From a checkpoint of a small mixture-of-experts model trained on Wikipedia.
Size: 11 layers, width 256, vocabulary 8192, 63.7M parameters.
Training: 725M tokens, 5531 steps.
Below are experts of layer 5 (counted from 0) of a mixture-of-experts language model. Rows are named router (the router's row for the expert), up (a neuron's input weights, with its number) and show model dimensions 0-255. Each number is 128 + 24 x the weight over its row's rms, rounded and kept within 0 to 255.
Before each expert's rows: a language model's description of what the expert responds to. This comes from a sample of Wikipedia text that the model never trained on.

# expert 20
It responds to: Short word-ending fragments, mostly s, t, st after an apostrophe or stem, as in Presley's, can't, whilst, hosts.
router [157 133  97 156 118 139 101 130 141 170 109 144 158 134 152 145 116 126 111 133 165 140 135 102 122 140 122 158 121 104 115 164 142 144 121 197 115 128 141 161  98 136 147 103 124 155  95 140 107 155 130  92 158 139 121 133 130 112 129 109 107 124 121 126 114 135 159 125 150  99 124 146 133 162 115 160  70 140 126 116  91  63  80 119 115 136 111  92 133  90 121 133 123 134 117 124 167 124 106 141  99 156 168 133 116 134 139 120 125 125 122 111  51 136  69 129 139 131 172 121 142 161 155 136 139 176 114 137  73 120 121 135 130 120 113 131 161  99 142 156 152  95 142 130 165 104 118 111 130 153 151 123 154 142 112 118 109 139 112 123 164 115 138 149 138 145  93  95 115 153  75  65 129 136  88 149 109 135 175  72 137 127 137 109 115 134 120 124 199 156  98 124 153 116 129 154 144 110 133 102 144 115 128 147 167  87 149 120  78 132 143 121 125 116 117 121 137 139 111  60 124  92 147  89  92 128 164 120 153 129 150 127 152 116 140 145 172 151 137 117 169 123 136 151 106 139 103 147 147 130 133 136 111 171 146 158]
up0 [157 173 124 104 121 138 116 156 133 131 127 104 121 168 155 127 118 173 137  94 103 143 145 112  99 126 132 187 142 136 118 141 165 134 124 156  98 115 159 189 102 132 166 111 154  94  73 124  85 145 129 123 162 140  78 116 135 143 160 109 142 118 120 120  80 104 159 140 127 152 119 132 113 137 131 143 145 165  90  98 137 142  97 124 108 123 181 117 128 164 116  93 152 134 147 153 120 121  83 136 120 144 136 140 150 109 110 122 127 166 143 150 114 110  77 118 121 161 148 141 146 131 123 109 102 131 124 146 127 122 117 121 120  85 100 110 118 116 147 120 125 111 112 115 120 121 118 126 125 142 147 146 164  80 133 105  72 131 131 127 126  85 119 108 134 120 128 103 122 132 138  93 143 168 120 162 101 145  63 150 124 148 122 123 145 139 133 137 120 183 122 139 149 116 187 123 111 144 111 158 136 137 152 161 157 137 166 103 132 166  82  88  91  88 143 144  96 148 154 132 126 138 149 104 133 110 121 120 170 137 139 166 141 132 141 114 182 128 125 141 150  81 159  86 132 135 133 174  81 109 139  69  86 123 139 136]

# expert 41
It responds to: Symbols joining numbers or expressions, like equals signs in LaTeX math, slashes, en dashes, open parentheses, colons and dollar signs.
router [130 125 139 130 145 135  97 144 148 157 144 125 175 183 173 132 154 155 119 120 147 130 138 114 104 102 107 139 105  88  62 135 148 156  89 143 161 142 142 179  88 152 123 126 159 144 125 170 110 170 163 150 116  99 135 153 139 133 146 100 101 129 130 103 125 122 139 145 169 109 132 126  89 145 137 178 118  90 118 100  96 106 140  98 136 131 106 123  90 113 116 142 135 110 143 139 148 100 154 111 128 130 143 126 106 111 133  98 126 115 101  99 120 166 114 127 104 153 153 142 139 132 169 152 112 142 117 117 119 150 144 118 129 159 123 180 131  95 174 114 147 109 156 116 142  84  98 116 103 138 134 125 143 132  93 140  71  99 132 164 154  82 107  84 164 118  84 122 100 135  85  85 105 148 132 176 134 135 107  87 120 133 149 152  90 129 172 123 161 137 147  85 152 105 128 138 128  99 117 131 129 105 118 113 129 112 126 109 120 122 111 154 129 106 119 162 132 145 118 114 145 111 181 100 149 111 157 106 130 174 139 121 132 107 113 150 186 136 162 144 178 129 126 112  83 133  90 129 133 139 139 106 110 172 149 136]
up5 [138 120 115 147 139 112 170 154 123 113 144 131 112 111 141 133 140 128 141 112 122 122 116 163 119 114 134 143 152 142 116 152 131 135 141 156  89 156 171 124 119 144 142  78 153 111 135 169 114 121 120 108 152 136 150 114 127 109  70  99  87 148 136 164  81 135 147 143 113 160 104 116 114 114 152 152 140 127  95 138 112 145 137 149 133 148 125 120 160 150 124 150 175 127 145 129 142 126 113 102 155  92 150 124 117 133  90 112 128 169 106 115 139 139 136 100 109 189 167 153 119 151 147 178 140 158 157 113  94  94 125 119 114 127 146 127 102 116 136 128 165  99 106 108  52  97  93 157  84 137 136 154 137 139 116 124 125  92 125 158 123 161 136 113 136  93 129 101 147  94 103 107 103 126 133 154  75 109  87 111 149 156 145 134 112 122 118 119 124 163  72 147 152 116 178  98  85 155 143 176 125 115 108 124 104 124 133 108 106 150 159 126 102  87 157 153 158 115 158 140 146 134 130 122 154 117  93  62 108 131 129 152 155 110 172 109 119 151 205 141 122 104 121 132 112 131 167 155 169 129 135 131 115 162 126 154]

# expert 11
It responds to: Digits, colons and separators inside dates, coordinates and venue cells of results tables, especially the year's first digit after a month, as in 14 November 1927.
router [149 146 133 112 133 147 131 137 105 146 127 108 138 139 122 144 138 130 113 151 146 145  91  95 132 103 134 147 120 150  80 153 156 153 142 128 151 141 155 183 131 116 109  80 133 140  82 133 126 152 133 104 117 125 139 120 167 143 108  81  98 128 186 117 105 144 172 137  94 122 116 121  87 127 124 188 107 131  87 143 127 128 126 113 129 117 104 126 130  55  97 165 114 112 118 146 163 100 125 128  71 135 159 114  89 119 112  77 142 165 127 127  93 190  89 140 130 152 184 178 140 131 160 141 156 160 115 121 119 136 102 128 108 145 119 178 143 113 167 151 124 128 139 118 116 105  72 155 120  95 139 151 150 115  82 116  87 107 107 128 159  95 140 130 109 119  72 142 151 137  89 109 120 132  87 167 116 144 141 138 152 144 131 161 112 151 125 117 141 166 145 154 154 143  84 109 128 124 145 152 139 121 158 148 167 125 136 119 129 133 124 123 121 140 131  97 147 147 111 121 112 116 157 110 163 147 170  89 138 142 132 134 108 108 147 130 166 144 162 105 153 126 105  95  95 108 116 142 115 143 108 153  95 110 133 120]
up5 [113 136 144 171 122  94 124 158 131 144 129  96 136 131 140 124 138 147 154 109 114 121 116  79 113 125  98  82 101 141 112 137 168 169 105 131 162  96 151 124 131 118 111 115 145 148 168 162 121 162 175 174  91  92 111 128 158 116 135 116 105 129 167 156 118 147 133  93 131 113 106 153 138 122 152 192 134 141  89 124 128 105 165 106  96 107  98 107 129  81  90 139  97 139 153  88 106 142 131 167 167 147 147 131 119 124 172 129  92 133 106 133 122 171 126 139 144 123 124 142 155 139 145 115 110 122 117 156 129 177 114 136  98 118 136 106 113 118 151 121 142 108 138  89 130  96 133 147 139 140 109  82 109 140  96 127 154 124 123 118 119 140  71 118 140 143 130 128 107 135 121 108 140 150 117 131 134  95 128 105 101  85 130 211  73 156 165 143 152 134 115 139 211 126 105 126 132 132 117 127 142 126 127 128 149 144 104 124 137 130 139 120 149 133 100 149 159 170  89 106 141 130 132 115  92  97 136 106 126 130 127 121 124 121  97 134 173 150 140 140 134 155 124  81 140 145 184 117 162 194 117 166 115 136 140 107]

# expert 27
It responds to: Nouns for creative works and opening quotes or parentheses before titles, in lists and disambiguation pages: film, album, song, episode, novel.
router [144 134 122 120  95 116 112 159 164 152 138  94 156 158 181 125 141 152 102 120 134 126  95  79 116 120 110 124 112 108  75 143 137 144 155 148 120 144 157 175 119 123 181 109 108 107 118 132 110 133 126 131 122 134 136  92 131 158 110  85 139 119 147 108  83 158 149 128 143 106 111 130 126 117 165 148  73 146 121  99 109 105 103 124  95 102 132 173 150 106 158  91 120 150 124 156 178 127 116 110 120 136 136  97 129 119 138 105 132 119 126 103 128 173 111 124 145 142 121 113 127 183 162 144 103 150 130  71 131 128 103 150 133  93 113 145 146 159 168 121 153 115 157 121 122 117 104  94 151 129 141 133 132 132  90  90 139 106 118 144 150  97 149 122 142 130  88 122 110 121  79 109 137 145  66 170 147 101 116 111 125 156 154 152  80 132 119 104 160 160 165  98 118 111 114 111 113 128 129 104 140 123 136 163 155 112 111 140  87 108 149 100  96 138 139 124 133 157 159 118 143 113 121 101 164 115 160 118 179 128  96 118  91  68 144 156 171 157 140 122 173 118 149 129 107 113 132 162 185 155 117 135 105 138 149 140]
up0 [170 109 132 104 111 121 154 127 149 119 128 141 133 139 171  99 122 161 141 150 125 152  81 173  97 129 122 123 136 127 141 138  96 147 149 133 171 153 124 181 123  86 136  82 117 146  99 112 146 121 133  88 184  93 119 102 152 167 151  98 164 155 149 179 124 107 129 150 102 157 109 137  95 151 163 148  76 130 119 128  97 123 119 106 123 120 158 149  90 125 142 107 149 133 179 139 117 120 153 163 120 118 145 150 140 137 148 113  97 139 101 135 141 124 113  78 148 115 113 168 113 144 172 179 107 125 126 115 128 135 139  98 140 123 119 109 140  88  93 145 129  92 112 128 119 116  92 148 109 154 114 160 132 140 151 121 103 126 138 109 124 101 150 128  89 160 113 126  90 119 119 133 123 138 128 149 142 117 161  67 105  89 135 165 118 173 143 109 109 157 102 115 119 105  97 117 159 117 155 161 123 156 130 141 162 149 114  83  97 121 115 109 111 116 141 161 163 136  86  97  93 141 108  99 165 169 114 142 116 129 161 110 132 138 183 132 100 135  86 137 182 112 109 129 116 130 115 165 163 129 121 135 102 134 124 122]

# expert 34
It responds to: Values after colons or dashes in infoboxes and taxonomy lists, such as compass words (northern, eastern), Genus, Phylum, and year digits.
router [169  97 130 110 164  85 129 134 111 159 144 125 119 155 158 121 142 130 120 101 142 151 104  99 134 106  89 117  99 150  80 155 134 144 141 177 158 149 141 137 111 128 160  96  98 160 146 131 111 154 147 141 155  86 108  95 151 140 122  78  93 131 127  90 136 119 139 141 109 128 120 152 133 120 124 123 118 130 117 109  72 114 118 101  90 113 101 128 103 114 135 125 132  97 162 146 168  88  98 108 132 122 158 138 134 137 125 113 141 144 125 106 102 170 107 139 137 141 147 126 136 160 143 105 143 168 142 150 111 101 106 106 117 126 144 160 138 109 188 108 118 119 162 142 119  90 150 134 130  98 162 115 134 152 105 128 105 143 138 142 170  86 101 130 145 135 111 122 108 116 109  74 142 109  62 163  95 135 154  92 152 156 113 140 114 114 106 126 144 149 131 125 126 125 135 130  87 130 143 103 145 124  98 119 120  89 128 140 138 115 175 151 132  55 118 113 147 118 114  97 103 129 139 118 135 123 225 152 127 144 117 112 129  78 133 165 133 164 149 130 160 141 127 150 109 111  74 160 155 159 161 117 103 129 140 157]
up5 [129 131 124  92 116 108 124 175 107 125 124 121 110 115 138 126 153 131  75 127 159 156 106 106 115 108 127 118  81 131 116 122 101 119 115 107 115 145 152 152 116 172 109 127 124 119 189  96 156 161 117 105 137 119 128  91 141 139 119  85 132 145 137 143 147 142 127  55 107 139 136 133 145 108 109 112 141 128 118 160 123 157 131 112 106  93 147 131 101 122  81 184 138  89 172 105 113 121 132 109 119 154 139 135 109 123 153 112 159 176 147  87 112 103 128 133 166 100 172 120 135 140 145 122 138 120 136 151 120 134  84 164 108 158 140 144 108 114 138 189 134 130 141 131 118 138 137 104 129 106 116 159 115 120 115 119 106 137 148 198 171 114 111 151 122 121 132 149 137 148 132 134 169 142 118 126 123 103 184 104 100 108 157 104 115 131 166 120 100 162 148 133 189  94 128 141 148 106 122 112 122 152 134 152 144 147 147 146  93  89 148 144 132 157 117 108 127 136 100 154 206 129 150 143 137  98 147  97 159 135 119 134 140 121 111 163 151 174 160 121 139 118 121 171 157 110  89 124 113 125  71  97 128 119  72 139]

# expert 21
It responds to: Sentence-final periods, decimal points in tables, and nouns for a person's role before a name or of-phrase: director, founder, member, commander.
router [136 124 129 134 148 120  86 136 150 155 128 123 133 165 125  99 127 159 131 125 127 107 100 146 105 109 113 155 116 112 108 148 158 145 149 155 152 151 154 215  94 181 169  87 106 154  93 138  67 151 151 160 184 183 116 143 167 155 162  98 101  93 176 117  91 119 144 107 161 108 143 157 126 121 112 147  68 132 131  90 107 125 135  91 161 111 137 104 136  98 131 143 151  75 111 116 116 107 135 101 129 106 165  88 122 135 144 126 101 161 135 137  96 146  85 121 118 131 170 190 132 133 151 155 110 156 120 119 103 135 125 119 157 136 119 144 136 114 148 120 136 123 142 128 138 125 119 126 128 112 159 145 124 171  71  86 132 159 117 141 145 105 136 143 126 140  82  97 149 148  83  88 106 127 100 138 111 106 106  93 135 120 146 101  80 139 133 110 143 124  95 105 122 114 154 123 113 103 121 138 143 144 144 123 119  99 147 109 127 127 157 133 119 128 127 127 140 132 127 116 137 112 176 107 153 162 123 111 155 143 152 125 100 111 175 137 126 141 134 137 172 129 144 109  94 115 110 170 131 120 120 102 113 152 143 153]
up6 [131 189 124  68 109 110 127 117 171 130 104 146 171 142 143  91 141 105  91 120 157 121 129 105 113  95 110 138 110 158 109 144 134 134 142 133 178 104 148 132 110  97 113  66 110 121 124 127 109  77 115 132 131 135 106 158 137 166 130 129 107 152 129 134  86 172 159 110 125 131 106 126 155 153 126 136 104 159 113 108 121 120 136 113 111 113 144 121 108 126 138 116 103  92 128 102 132 103 120  65 143 132 144 145  78 134 120 144 102  64 116 174 132 152 128 125 108 151 147 147 142  88 159 123 132 142 116 153 146 153 128 143 161 140 138 139 180 130 153 160 107 142  91 141 108 113 115 171  92 128 132 138 148 133 130 114 148 120 189 119  76 105 112 136 100 132  87 140 208  88 141 115 120 147 108 112 134 100 120  98 131 141 138 118  88 177 149 136 136  88 147  98 146 105 147 131 143 155  78 140 114 129 109 135 132  97 143  99 106 113 123 144 146 114 115 132 104 138 112 105 125 161 179  93 153 156 129 152 146 134 122 128 114 113 106 126 159 178 130  73 159 129 115 142 126 145 117 119 110  98 124  92 137 153 152 136]